config = dict(
    n_layer=8,
    d_model=384,
    n_experts=256,
    experts_per_token=8,
    d_expert=96,
    d_shared_expert=128,
    activation='geglu',
    moe_layers=[0, 1, 2, 3, 4, 5, 6, 7],
    router_score='softmax',
    normalize_top_k=True,
    routed_scale=1.0,
    balance_loss=0.000237,
    balance_bias=True,
    shared_expert_gate=True,
    init_std_router=0.00821,
    lr_router=0.0015,
    n_head=9,
    n_kv_head=9,
    head_dim=64,
    vocab_size=50257,
    norm='rmsnorm',
    norm_place='peri',
    norm_eps=1e-06,
    positions='rope',
    rope_base=10000.0,
    rope_fraction=1.0,
    qk_norm=False,
    attn_scale=0.125,
    tie_embeddings=True,
    parallel_block=False,
    extras=['capped logits'],
    init='uniform',
    init_std_qkv=0.0436,
    init_std_o=0.0109,
    init_std_up=0.0436,
    init_std_down=0.0109,
    optimizer='muon_variant',
    lr=0.00551,
    lr_mult_up=0.772,
    lr_mult_down=0.7,
    beta1=0.93,
    lr_head=0.0148,
    grad_clip=0.5,
    warmup_steps=200,
    schedule='wsd',
    decay_fraction=1.0,
    decay_shape='linear',
    final_lr_fraction=0.0,
    batch_tokens=[65536, 131072, 262144],
    seq_len=512,
    doc_mask=True,
    train_tokens=1045000000,
    steps=8253,
    dataset='wikipedia_en',
)
Below are experts of layer 2 (counted from 0) of a mixture-of-experts language model. Rows are named router (the router's row for the expert), gate (a neuron's input weights, with its number), up (a neuron's input weights, with its number) and show model dimensions 192-287. Each number is 128 + 32 x the weight over its row's rms, rounded and kept within 0 to 255. Numbers have three digits each.
After each expert's rows: a language model's description of what the expert responds to. This comes from a sample of Wikipedia text that the model never trained on.

# expert 35
router:129145144111129098137091165125137218138134122107171131102145158123126123108144100128125102124135084118148078104138173094135090131150122096122094120055124146094144153115110120105055148158165143133117188128095140070188131195070114162195110134072182155157175131124145154141085160085084130133
gate0:124190115107153074130119167038066117191111131102115144176162096075100078166132156153135155160176087142183099150136144165116122155133108106089098109131081148127238191131124135079153161106202093157108102168159143150101106144113096110158168133083096120143079156118113083165120181120114136163
up0:139066098177156158135142128136115145181160191085142054172107122155153141154147087093143159103120146178133126133093150122107085082173191147122113140118108156090124129099155154074134102106135169096179170135103111182165136129152126123144153163163173153163153111113090141164151077076153186107
gate1:146119095162141128109118123119161066169160089106124072050117155028200161184131137079110115111144136184137129114081130149174069127098160135091177134174093121056206109086109115189076134114109178098096134128103101176107107135175089102151106117102132114168177174077134163124143139160104116135
up1:169159158133101069183082096160097116118127123116115115182115120131100150129121106149123120182114147195118105147137108077125164093150150140109095106121129117131111064135078093123129111093127119080133063104103139084098137114101152188153094122130141119101101152126130150184154136102136124108
gate2:153145132066144178121139083128110161091164148097067119183124073139131142146153042101145050074125084142122164149101170138101033063122164128170145095153128144047098105087140071113105123080169108130104111141131156151119133103167150156132110160086126112159099098085157143161135093132143124158
up2:084129122109164118162147150164149148155078139147173175174125137128167154095114173076088124145159150080166109135140133162136132053089119154127074133143171176124082135180126097143082088145160140079127201142088132134100124099135099117175123099139108128164189202143137134078166100127124169092
gate3:129126127146125117197159177111159105104096092130138142082121108148121206123124139071133111144114129132133150125175148153104163111108149162149145136167152109178131139122055169088097133074087125096087115198093126090169102127083134172183172134092089077097159079074123105161067083080134153080
up3:174120101202119097159131178142112121145093121109108187117153096111079140104124132098108120140101119139129077142168199146105117101089196194134065155160111121173127185113100145104168132106060158140103116171084166098135128101143179104126165131080131065096187122111100143123130136106186178091
gate4:094094124119152155163092116115126170191142138165128116164125129093138121127114116081136120138111175119127097153141084111099135103148126144118093156110105234096084101057164136109130153180126170122133093176100134156169110165132135097151059102108094173110119137138176161085134143047110169138
up4:156123181125097107146132088106089151133148091107127107154116039172110169144092182126128180097045135133097161122180149122164044092101128100110111139073105143151120129143192141123151107104194174120126099205132077104151068160086142112147172112103140129130140116157101130134145120132096095109
gate5:090113144146159131131196196099178165183101151153162154124135105110119199124112177146113132081138101169124088185085089119143149141063119079119136072118154122111095132086187083087101131093199087144051117143136117227120169098129152146132158118147150179167115088139110128088115181110125144165
up5:138101146162114070146120086166089118165139164110097169118132102127185085077123121133163171118136149103128209116114120123149150105156112117149106190157081124135156090085156136134097112175135109077134099118110195136126140068154084124117125091145162062132068170138207170147120177148174145090
gate6:138170155104108110120113099164075145081126110102138160142152154076094123122127162159097122109104127138184118120094131177129118165088102081089101097104129119078185191132130146156123173147170128093159159109118135112107115150128115193129136113125118124119134086123126106106164127108100120121
up6:175108076157130127096101121076136178122094157065062142162120115062165158137137099069116126139075146148141073048161101190100154141140057168115098148140084118138149181076135120139107104040135127137094111114140167140142107151131158116176156114156185162124139133168126137128131092128118125139
Quantity nouns after numbers. Units, counts and comparison words following numbers, such as years, million, km, times, or more, or less, plus separators in numeric tables.

# expert 56
router:139084133105092136134150142163138113152131110119133150112176156137087158121153097163178117112100132084084111115186159148032093118092143096097172146191098141115089143140126165054105079176197105088088146152116104133130113173056040105124094150151175145108155161146127141120140129128154116155
gate0:163047095122088110145117197132141094061082112203180080131131124097068146102152087147110143152188150123142167086088021120154193118130120184157121168189145140168126094118166140105145111044125134113161136173102098133206079103140111152077140119115144129072087137190140105093119078158138141133
up0:072181150149186125146090080100139201228163148106064106206118127121164119132123146088163127097095158122167079174182180099138156179131084115115160108092129118131141190139167122125188110155134151142131132124171113074074126169112151108112124110121096065164147119054129138196146114116107141129
gate1:110136100111126147108149115164115169124140115121157135152076121122137130114158155116101136123142185150128124070188113080160156171175143162144132163098147165168143109138156135128132135180143101100144193132112133155106132168138145084170107122149139155165144099148169168147127109096023162120
up1:093146122111165069134136112128232151167055119047165131137101166140191092084102083109133099124132129123106115086132162042152145148137094160109140117075096129180147164180136137148103139205212141110119119121186101096093124219129099065151117159097176168146091076131143153158074144155026172187
gate2:160152144151132180137146205171137138160142115117119127125133146162126082064132088165091137155156136098087111206208123109085143105180125166083121163143123255108184112116065136158107122113151174180154120139156071169189172090114121129091106107138172131118163089135128153087049141140142061133
up2:166198083121097118151209180119147143148165051128151141103157185124082041127137126114134098166107103155104154159181142089126165081118146126076075133152166197076145135118103155159121116111110174172183104135122092166129173115142126125061144159090118108157142116147159184122058164074154175094
gate3:090152119123176078135143124101087121118124161082146103172148189198109150152145104063120096144127116092115113135181126101166171111181107105201078093091121137121101033084070127133100094135142109121152129155148121112157173129154146101169105207119177141182118180148158126143129144120107161109
up3:153171179107141097131148120160056131127133140101130093163193169139139108155119156087185179178150159152086129112189164083138166112116114111158090112103164111099061105142092150143061128089111134139101127199148145105136159123177099108152177129054190152153098141098116136160149118092164168116
gate4:075073106131153150133097086088182076141112117095102129114116145166124150105106173172104160101131093138161123108123118167085081072150131088131105115117124127158106197184131124154142108106136185091159071162108157142105158160108157142076118233107131115094114100085133097112136100129105125149
up4:095077137093109159170127087083170108121120170058130139120112163124148105150120160194181139142099114161092105167101128177079081129102144109152101126068123125125115156170148125126154082165115126106191088125136122153137128129141140148111102164122115149156125075105108105147164163081111125145
gate5:140162111145062134044133088127082106123120104125150150085130111116102090091169116122116050117139128109173100124119157056155134146147130038119135055109143151078128138091132084131128077104127091119117111140118096170132135137110096171067130088128166067109100144087140094133135130113133154123
up5:131163164176115169184133145104132173136156153138144099130116096080131140114163177110134156113164133119106163109166187156146154097170136133129096124175165127107156161123138204132105177168136125157161124146107132144103125123189140132139188114159088133102115161117150102088112148190127156157
gate6:104150125121049119155168141185165136097124124158161149157080089125139131180086130124143135147069095179144130112131113123093150087116126150155145185204146110090090119134117137144117097138157111144175129114076149111133097128135150098100159106166077094152141203076149111157148101170145156130
up6:129140125186091102110128169115172141102146162114170063124125143153174153144100098155148061152142196120082141077078129240110165136137131098151115085055101107115156163107190124069097134153080191097157136144161123092140142176082102143149165094108092147166115170136149177068164106114106126161
Units after numbers. Units and counted nouns right after a number, such as kg, m, mm, miles, minutes, wickets, points, and table cells following scores.

# expert 61
router:126216102207164121090104161077119136104149190147114083145117130131150100135159139161090158076081079134166101171163121150113097132180148125152163168136128128133093149151166191188159170131154149112133070136137131110138128063152117183103115078132056130104142123090130114107131121165148137178
gate0:118164125107078138098166124121102130116145076073095151142086207155069138105106135181093163102079103102074097136071115123080110108114153103178114097108094189155112137095102108107157104119164138133092163115113114156110182116145127130185114083190140149124076082145155212126104130108080097091
up0:159123162122086174090164094132138127097112098127116155139173095178145097155107125094187077177168152127149153182125113132155163075173144141127116087089077167158129079131139124090114103146061102087053100149076169100127135145130122115072108150142114108154141088112133104141160094188154124147
gate1:162118179145086119104100123127091165119187148133119107092110078181165140162124094178168056160139156155108108104119099153163125114080110173169105105157087127117118136147115165161172197101150128154191139094101153143144106131090183130172091088119117141092115092135167164113082108066155178170
up1:137107115107083073114123086123140168069174135109127105140130136155134092087081100153106076133107090174149190150157106094181174139104109092113145168092136193070156121128138117063141108088155101098097181146142159109174156087119120168153115134173114144068128088169130135057161104121204122130
gate2:143160082126180134103122103145102122148140153111162087153115088140109055155122158112138062042110135060102116137165191156151170115114088069128148157147088106142071095118177126092159105114085124092146096161117156158144152183151077125164155151149132211134131128116087129106099085065125122111
up2:078099116115085108123134114090153158081167061124136172120105142122161103151109151085137189103148101131094102071101073095154129132112187119182113115169178101059145126182107097092137107064054136103123107071103085162129121154050172164126146054183103074188144122141150098126130114093108155150
gate3:116090111151093170124163145112102146125087126061128073082118086150136065133106179142088131095168193177117108138141139104142093107161097115127110096157093136159090180102098128114066115130164156099156110098218085146159164076108203087127131158144095097178136124112106140107090166125106127170
up3:178181153136117125107176164084154120132087156094122123069164121163170105137100132153148145108152118097111160150142164116109118170131093110126139167121125154151060124146120033088146134124153155124141104097182103119216199110169119133108125143131126088158105129171081146119073086133078172171
gate4:150185175142075125153086176152118150120177126163141098106159180062154113118078082178131126121119162193057153149098169083107186104155128074072143087105147137097110110134166100077116121150130083085183119171148105083151128133128109191114163128161183110163102166179141159116054174146146075141
up4:176129089101109167091208107191096116139100168080158083102139090127131161157153082077108119182144179093151161137148079087165095158115094111140149136135085151105136110126148087170114123115146117196163124052162076101099148094109080112084160156131107158165110110113109084124126119152038151127
gate5:100070130141179096141160135114146190110089092133088024153112131145124040144125099104091119076090184145119106111093170141133168064134118067143108177146115150105132118112123100108168140173072099144116126095107091125146117106114162195155174163127105161121139195067154109162133138105112109141
up5:096077108118184132099181141163122160154132141122140190060131121117146144111101095128109147111092120127157139096061165135113108082131111184119062135152190092114104130170106117130129202084193214165126127124109137125168096152102142161103069129126096148079159171130100130118128076117245088133
gate6:113118120194110118163148154205167107134164200118056133119139121199101069086130123087113087103067129130125094082107147176134101140197093129163127097078144109131118043131101122136102137158132148103123147142151091119109159184115150129100195142146142118120092117119081126127073107110121125098
up6:155163113177115102083185091104093150126085111119051127152180109104093153130153124110070156107094167112150111108133130083140079117122148083122104111172098074157101120093136173139172074114177109100182146164120097202118158176182110138129138152157140159158142132057120157132049139153106132106
Plural and Greek-Latin endings. Word-final endings such as os, us, es, ens, ades on names, species and products, e.g. Combos, Stylus, Lixus.

# expert 29
router:072148107111201055074135118113117124148151125143147100117106093109148079144136176110124145068100108158112125115154088121128115161155161149150124108139098112167171144112152128125159155147157151115094064137084159149163111069186197149109145141090101110160145059150095191120152127104144141064
gate5:139107133167161132209147110152115174147107105129142151113102108167098110104130126095155162119105191133158173107104158100154136154106131183088133109170170101116150145136130108091130091164159150124107114144183081128164112086070189060091118101110160128123096128161112111094110123115188093119
up5:171098130123222145132147171084106128118084123151128111141083137162155154129162124113151114161160194154113142181087213115142077186124108156164115127173173188159107098124120139200145108168121153170146135147175159086198124111078165109050112189154083088121095086151124110194170088118146134094
gate6:161117094120145126178133111110128162113116184136085194169150118106209089130149074197150107110100098120139129139123133159121139083112119132125126201083155128165105102134163089096151117164135104122080150096097106161137102134118131146122094199201124089117084177102125109125139078150138156109
up6:117116133152189124107163076164141104145090190102103151115156123138152096178182108092089149080158118114144143171092083082080127143104147151118112091106134106103101156088095067161135126196122161149117087110105104110121095152168139164124092183140166063128134145077107053111146120145137166102
gate7:148116134098159105103087097126149129091099113077122158173125192137095099165184074119104074129177172166179188117115118128141187123134086151105132089151140166142124158161170133096164184121076131160217114036177128110100096059120117124159133116117109173177136120136151162073162073088162074164
up7:071154174127149110137137149132111110141101108100086136043138080099143155132086150115061215093128140114121119122152102109136113105112136131066063183099100111162096141158083110159101192115163150149064117165128171112105151185112146147127064106096129098117109148182101140113099121135083122057
gate8:136160107173095134124162148110101115160102146084154145162118133126187146137144173124149099044143150151112150112111091164076129138081138108103151104123131150133141049086087152126152162159144152127143123115167153135059180129104141086090143101125077167091133136219159161085130112098123119118
up8:106179089128165142118190092156110164122194090108093130120117151140168158072132157113180065096104113088133149166205086137150142102114120130125108121127170146090136154038099107128085154142124121127124132141097154122114150115162100133145155150117104133107130079122120134122132172101107099090
gate9:152103146108127121117049123158082147108072123163090131066136077190108102111088142105096177152158087099157114112082084137142150144118122163165147100168138127108137171142112089225115147135137080158048077110137086202141146099155146174122115108133094121117164081137124159113094111175154074078
up9:140152156141086125156114111167163151130156044149184196095117138142155131167172113148126140142140184133098161187042115076115123117119148181085188177073088101127084090127166144078135090079127127109176150204177155077069105135124147079110122141124159117101152119136058102151114133138119104147
gate10:156052176111122121172183135148162125200110137139098134141176114138110175142159166122187173146174111118129149148098085134128144123117092093149143115127194127125158161079117064133103126165102121094135078102090080105132108090126150090128144167107065108193091120102120179121132117186148153090
up10:136112139114104147143147163131095097159150112115115076157064138160070109115070124169018141087090118060144119103092115095137105087185100090203126124126123141096176087125081123127141183124112150153097132149094137090134132118131144131079141178089117104162105153145126159127149073140112101072
gate11:152121155192073152120143147200170172138131081181133162134100057173160099138110077189145109171132113191165093090110123080158104153134142158131117157046139158115105173134140140136155210185150195130146165101141129108136127107113137143149153152164114112158080104130149143145136101101121107133
up11:131154140127084174146123119207108174163146178085112146136069174173178067143114120181166131105183103111114067155153096147105100091163147122120070143148077091112119139129147109131055123139135124107180154143139099168109144114142082112104097145115144112111072121112125143096137093082136136123
Word-final suffixes. Final suffix pieces of nouns and adjectives, often before punctuation or "and", such as -ly in Priestly, -ity, -inary, -ment, -shire, -ers'.

# expert 13
router:127131168111174157088142168087101177105094169121093129146195134160168146165078149067167113113116138168189113139158043151097192124173159100104169132140126112143130133097124139168134124171143093135157130152194119145095112138143163096117180088115093095133077113160117124068068121103155105150
gate5:115109152125180142142153159145132100101139116102120123075137141068097155111087182171116145122116130100098101094097144151059118082101164147168115139076183140118188157121167119134097116097175069110134116097133127149103154103150119145176135114136154108144161131111113155157169150154126098073
up5:115210105120092123143157087131155102130194140132137165104138154137125129118177064133124131143140106106164128164090171100162142136128132114106151111165176082111093130093099140144154152089136190120130104134107062111140101175147168146089081175124151175121124143139103084128188099135105133089
gate6:184159133135137135128057140111143157100094162133128107077046121115120114161112123105156166115117056124095155120159143122141097144120167082122093164145106167172169104218160163118121085092076054161114159121125093116141103120166152163163187087114177097119107114087141131167115143154109111119
up6:102156169064077148121080186162161066138138180096163116166093116167118211140103146151144061150118092153122101174079105078085173125091141129092137149097067112141163118181123110128097104086123122086111123154141163065107118130177141098106150075128164080123180089156146087108090113191108120129
gate7:144107162143139101106114174188183114128147165120143091162119106150119138127126130086118127140154211145144087130143091150173136133120145129099149199188145144141099112137084155120123151121148162182127143071089144108093127212123109093148118123157062133182179105127147098105136111111129163143
up7:145160163152100145127065095102109155153136056160133180043138100131075144197159154157175126150110161147137149075137124101097146089111118086158153083121104137096119119119192140091060098121150161082151108152167150156104095146129088179101156122146132169089093118092125120104097151158098135121
gate8:150073132114096118152143109136170147138143112113064107094129121117131117149071098135173147143115106110145161132140053095131121090067125078151201127073127078150125115088043140122138142118129111038125166144165082160172140144094126129120105133114113130113115196212150166109100140124136116099
up8:171081150113156158140144166175114127209066157151145064118112076121121117152136133082127165111164102140093049129132132137137112120086138132138153116120140140110132107112163094103117129046136173052170115153187099168201097091139107116079123127192080097109142083161140132095074208101138149142
gate9:158085173152111116170146125093073118134183120173125138136142145112171099120096111127151114137118097160123127158151036160110118084126140143152140110131152172113152092064099143110120128141119060108119123191107134152192186119198125185127177128134132131107129064097163141109149158106109099142
up9:065159141153142126104123052104184103113065096106111141147119084133082185099135133117095191135132114086101143117188186102131182128090061140131113064128130130124151165187177096173142097086126144131093181133151126065078104123054124154125091147139058093133138136123106113118136152142081140060
gate10:176150142151146100093193097131182140117043176145130128132145149173116132094153165093125071091150121106133146089084109135120114112107109124130078203146151111141103100141180174138155165069129115154138104108091069126131115157058124168193065146104140143141114126136081168118169153109068145154
up10:173130115162178158098133105166235154133133154122169104137130096101102135093181193098102074160177144088141161091171113083147134130117142095095101116092105118118130175139185143129155135084108147119143120169117093107072115141136150116163127143094108122110102124139057145146160143106081145156
gate11:177150154148133136156198100139110133114122161210169142062114133125059165156044160104166146115143076119141142169074138171118106137104149095142111138127106148184084143085118146116121095129140151124086094099190056055141143119143176086124129211112160108128131069102089120082137087157133153135
up11:185118094156131144084142118198091193070144157184171142059133113141083116157062111108145153109096096169104144095114136185092118123122174059180126142162189058148134147111054158103139098178143161110141089156116151111081174127108134115112061204130160104178075136137111120104133054119138121118
Table cell separators. Pipe separators between cells in Wikipedia tables and succession boxes, especially before Succeeded by; also semicolons ending list items like o; or a;.

# expert 23
router:109105159134114107101050201215149146188125128197165124132109136151116046107109124192078123089139163086160137120111100107180153149139114103102132059161128084126093141161158155104107150101177085177074157135110110140099137162112114121104128096176130112150107068160172101130148157132075191111
gate5:086160169134115155105192115115121129118127187165137158068145134183115181156069111162131173122092108100186082128127059061141106104112177143147150112096119130135154151108117121124135158125181133146127138120152191160124151106090128124107141120091140132148198166141103155115163178136116136157
up5:117116145069146118121137122146114117050095063108149104156140124127176120142172125063116172127142126122086129112094190158105137151131172120173080122072137150183102139149129102182152134111040094139166126096091085099116115138151153125189093122138178171159071072110123092152124121102111099089
gate6:131123099111108107085137155144067116173180119118142234097120128119104092080105138136126089154135071107072110062104111108137156117074128122162111083139116182123139129116129176065077111083155136189114187098089132162131132064092163111128077117071159104078110098184082165170107108111104116183
up6:129104149143152148129095084089145140059080120096166120071161146079082147138126082101146139108133099132147122135105152124104124048122076173052199153145122123117075095181133170120102092132122130120145125133111166102112168214150072097134192119137119140211134123141146039143127159132178127097
gate7:098137072184160065117117146107158071136121151214130175169123133080114123176158101171167113107136156119095136127107147134158106183080154160108156125132090096101153094070137110117176108124133098123138078086177129146155129193091126150099135102133143142130153116186079085113204106193095102147
up7:149150123114165122108159119131075108135186167104071133046121152195110192127104101085079059150084107127109081105174108138080092130168106148145156153137158165119122178121148128165128160120138115079103125108132143091078147107145108141148111175159186201086129166161143125210114198124098101104
gate8:142116104129123090109134100139086111164078073138098109152151121207131126136111110043163103148186149133167077113083133132165085139126093160121098102104137137114136123106166063180134119120040175133096078134140105147131118110126128180111132139149127116092150128170204118110119125117084129132
up8:156126102130118096142073119142132144095079203131116076157112132141176110090139171147128133059122102189076102183127124106102089188095054144052130148125118139166111155159148111136135123132133100095104131081120150079164172104065126133145165139060103148117139143143103161144124129131105122142
gate9:204083155114106137107078202160116138087136153115171156077108135115153178152099162080145130196127173053116133132173121123117126120120053137175104117093137128103078099098042101138168182052173157140158135119120135141109101123106156152119177131164150118118066118135137157171084135092103086100
up9:076113082119128141114091162160154124160162109121111134113120063149089156168119105223167156104101167097150093112083143193144078138156190052123071143110075083109131133145150108122114075106157131139102123132127131088096159095158152178181107179153129148063150140090171060214097122156066092130
gate10:097087145116160141087107165146171120175088153143094118193147203155091120038125116100152162111141158107147138143088048130113093143144139137129121117168147105158105079115070083116173171123181131194121101130227140103117128117156119132149078074146120143147140117092154065114145131141180116089
up10:136126194123129137189118135136086158100153155081117159052081098113126159193118173102126108112151100126103145139137129094115151151124091117120178165104125154154154086107155149153132082210067132123158100108084086122132133085114140076116116189199165132061087101137082189157081092154101134216
gate11:128101100156113101183052175182162116126064170130087130132082092142140169087142106121127103176115180090168108180132155108133180124150130116125121142206131140155097153136136129140111151133165064122127128210123087174084098094172091122165164154060137134087138139127144116159063124148078116125
up11:138087083129091168134178184189114132127105165165160044131080099100088133108070156148145120153172145143167130133158152101172167097176103162134068126119157109093146095177178117169106171155139117168107156105125117121097150087130105134160129140114211121135147185161117080206141126204155061109
Derivational verb suffixes. Suffix pieces closing derived words, especially participles and compounds in technical text, such as -ated, -able, -ized, -based, -aged, chip-enabled.

# expert 9
router:099144114042094100112080132048121121111096171129148137127168074163163143184186062080090134179154141107091095133101068115121093113124117122177149076058084111099110114148178113122070104124166126132124175186084065101109121144126091196110146141088143059095202129116091151158158134097169073177
gate0:126120128174088085104121152164105138098140129132161156102075095155065141120171142127118197148115169077059141114124120175133153130122101111187107131185143166151041096146121129130180131166101074165143099134087122105122089084132083159201081144141123128092136167149120124107155098111113085108
up0:138175108070088117150155117120064127134064122151137183150189104084172119111128053125135113158138145123140098169168187152126142127144156155143113121065104099115146140142130116201115140123130167090139161114183164167118198114112192158090174105149104146104187127084067134192114172049151127164
gate1:096184144109112095132121051099165114187084131057138118099163139098142146150171091088170142149171113159142119162189106115110099090115099140191074179143141124153109068134152125067109078141103159127087134117138069179158144110139078167126163068186112163145088139097098106165157127155138120095
up1:068139177135159076140171141175092133118146166146178100171062179121134118160109109123122151114128194110164102117061149162158129138141132092117167125020142167160173140101128108191160143085126144152141139171098181108137159177102189095077122136098086083135069122145140198117097105052155110113
gate2:161110122149148170107173066147196105122108151172097164187133120120163073123137153139138131083079191112133115099107173181165169135151121118085122162131100186153081092090130161184153064089087124102125128151160160178132112118084134046144106134137144138112107172125144109083148156129185072145
up2:126130107116099115136108122097125188088131134111094158173142128179114115120072074134159125096163087124113091188152099142095124091080135181166100147104107142096151117150116162109109172095142152140137152072118151104149124104133111181134141142143106093156143131152150106139132122112102156089
gate3:149063140128129086142094183192167118087164157105115127123087107114089104131149124142119090085104150081098126108155066166113166124168200169110148132164099109136108191062118155136122128083158151151109125190132126128076033145126142145068105108084129150123093067166107131121111127152160142150
up3:108130144147164157082101087063123139179072102136077120170132113126151067148129132125153112113174111083169163216138184095147051124141107109111096163118144104091135104190169144111133193129073132088132125098119118157181137108130130102180137158112121147169090140145114108106123113088078193109
gate4:096082144103127101176085108120125151120103126189130172101159153151139089153133180100058108208084176123093187134183098202126112166046116125161113122140134165090097131173097095165125093113123123128168182148111114055148128133157104126117081140110170120079103132117164067111133123146103079079
up4:083088108159114192138120069109132139113116147194071140197146139150129089148131104084081128160098152159144184166095127129161130155103107164082125125099123139163163091143107125131115144075081088169134178172164135120142152149168139137134133090090111110157126128032156092108132107128111090136
gate5:038120147114106147139107111106085119129121114173062150166122115115181147125111161088127162136161147141158115183165087155149125124125141089133145106107161136138053082127128198144070067138102094148093052162084088153096141098153116183178144097093060121093138124104132144129132153093064079068
up5:049120150112124107123162105120136129128093082176070188160134133076165142124148129131153169113144148100132060161138096126124117135124151129122133124117156162100091104105162187119082074083103111166078061135101095122105173124153096205176174108098062080092121101105167107125147119108104066050
gate6:119118124118150194053110162114137077133148122117065109089166089128126158147114165181038157145073147159174161152116143115120122121148042167150152108132141163116103123129126168188137146125158162146128178111136134106135110157105155167147142187125107112114136219117108093128081115124100172185
up6:119078118098134135129157131141097204153182119113108160014087123166135091115086136177110131120113139167117157138121185112122148098162119154099131099120088180125084079085187129161153079111109105103174133151118135067117107176102200158142124163095162121123172205074063135122118117122138165149
Possessives and determiners. Possessive 's and pronoun determiners before a noun, often after a character's name in plot summaries, such as his, their, Kemal's.

# expert 52
router:200138114164093132141117112160118129043150139117198149150057136165120104141098098130130157142122106158176084127136135190144131135114127088101137122187098117090125168080109123084119169096084155145150159115098078093129085141162128067146107177125134097092131133112185161192150118106064165138
gate0:186146120131141109100129141115105154179153173110155079122189148134177133110086143135185121143161087113114103088103155098106132122105166148045083140142157141121117123127111087195143101141075136123211126101105065107146165113145144087109096076167097124131171214110113172116170124149148207126
up0:176118136107171082114160192121155126131147126131147105118189165099175120124106158161095053129133074088101086083095144140112184123102133139100081152168172094108122159131114096177082161173103116145177103114089066137134141058138107121110142119120102124122169151175157183088216126126110157128
gate1:146104134098121200131168140193087086118181159122170152164147152173134127080097175111142094190108130114068092111073094133113116098143136131153104171088111126116119146094129115093090152146128087139140170124101113138116166126129140166124144112195092132106142106128088140116078115106114109140
up1:174119105156111132127142111132176131107064176199142118142141153108135185082145083115076161109156161126133212123171232130175178125154149172118147097136140124151181129144143109110114150142137163120160127170130081128134158144133134095133135090083162142155129121118125103121113072089109173110
gate2:088156108094096093090138112142130116155115159093116178139157133102135159126086099096112080131075140066164118158190159148064178172107112112129126120117146097177154152156121137096073125094090080108080095175100097063132154142159061156097163150113088143130151114083161132133108125122106096136
up2:107135097180130152143129155179125123156084095124135136149108141127149131102122207168124156160197149157129125138105106134170103086094117154174127158125116174133119103123141143174134156147128170146123143110139161215178142058096192114146079072120115150074140181158130168091172158107139106141
gate3:137096094152095105106155163126199205170167193067130158191140121172186114154095132142166170150171155177099099103194122110125084074135090158140165146087105151086146196082115161106147167115149082163136113140154141150175126100105170168079130081118114119125103084081151131131113093146101143093
up3:150157160119147056158150113110146140143170141096108162163097129142115102103126068173187128133186122088079120079145130089134117122077086130129118092149106102121126180107068170157152144053125078188190137097134097174122141089114112140100108137148132147128162101071057128184149131148149150143
gate4:165121091095128111082154075183082136130155203161117134124109161123120104150193150068117123092080070143107156097073130129148110128192110094121097152120119113150140145137095120116148109056155160161163092162126113146168092123168113206113192188205160130111082191084135143119118093106162092103
up4:104137106160134103071123095179056085145139180118151119085147121050140164172180152146059191075133116111119111136131088129147155128126109083076134169103144085155082138148096152155136102086175151172132098078189141177147145143196077131143126130133133097146132133073138110096130148088104160175
gate5:093180184143136077123117113083130142164140053183166093118160150079117111110129144127142102160185080115113112102090148143150167172108119207137133074112139145155156133122144151107132173126165149094150117118106211100128112151171102120113108069195120104178137203144159117131153121133174155120
up5:168150075168135124187142161139080111168128095119123186169098146105152117106168117164135116208177107086105132115133059095140115158144095128150123116141108157150166169133131169119121138142153193155135078138107124159142064125121123153109166056152151115077164159093105111077117126155171088073
gate6:123126142163169151096091086087195124170102164103082152133121116119138147130137150134094160100151086119174163117064134183090090152106115141129114156121150119102122106193107154126132095143145192098118087149085097202117114118083103097128187129076163124128080171156128122071136110126131160092
up6:115091157170065148156128175093112127074116171143128130087153142118150163136156112092163172141165109102162185138058120172100126099047132091125136150102195121146102115151136114098128139124098127167134096163092147138155122140145076118142140110148153116098171156068128101144150162122143168124
Infobox field names. Field labels starting infobox or taxobox lines after a dash, such as Species:, Country:, Original language, Preceded by:, plus = headings.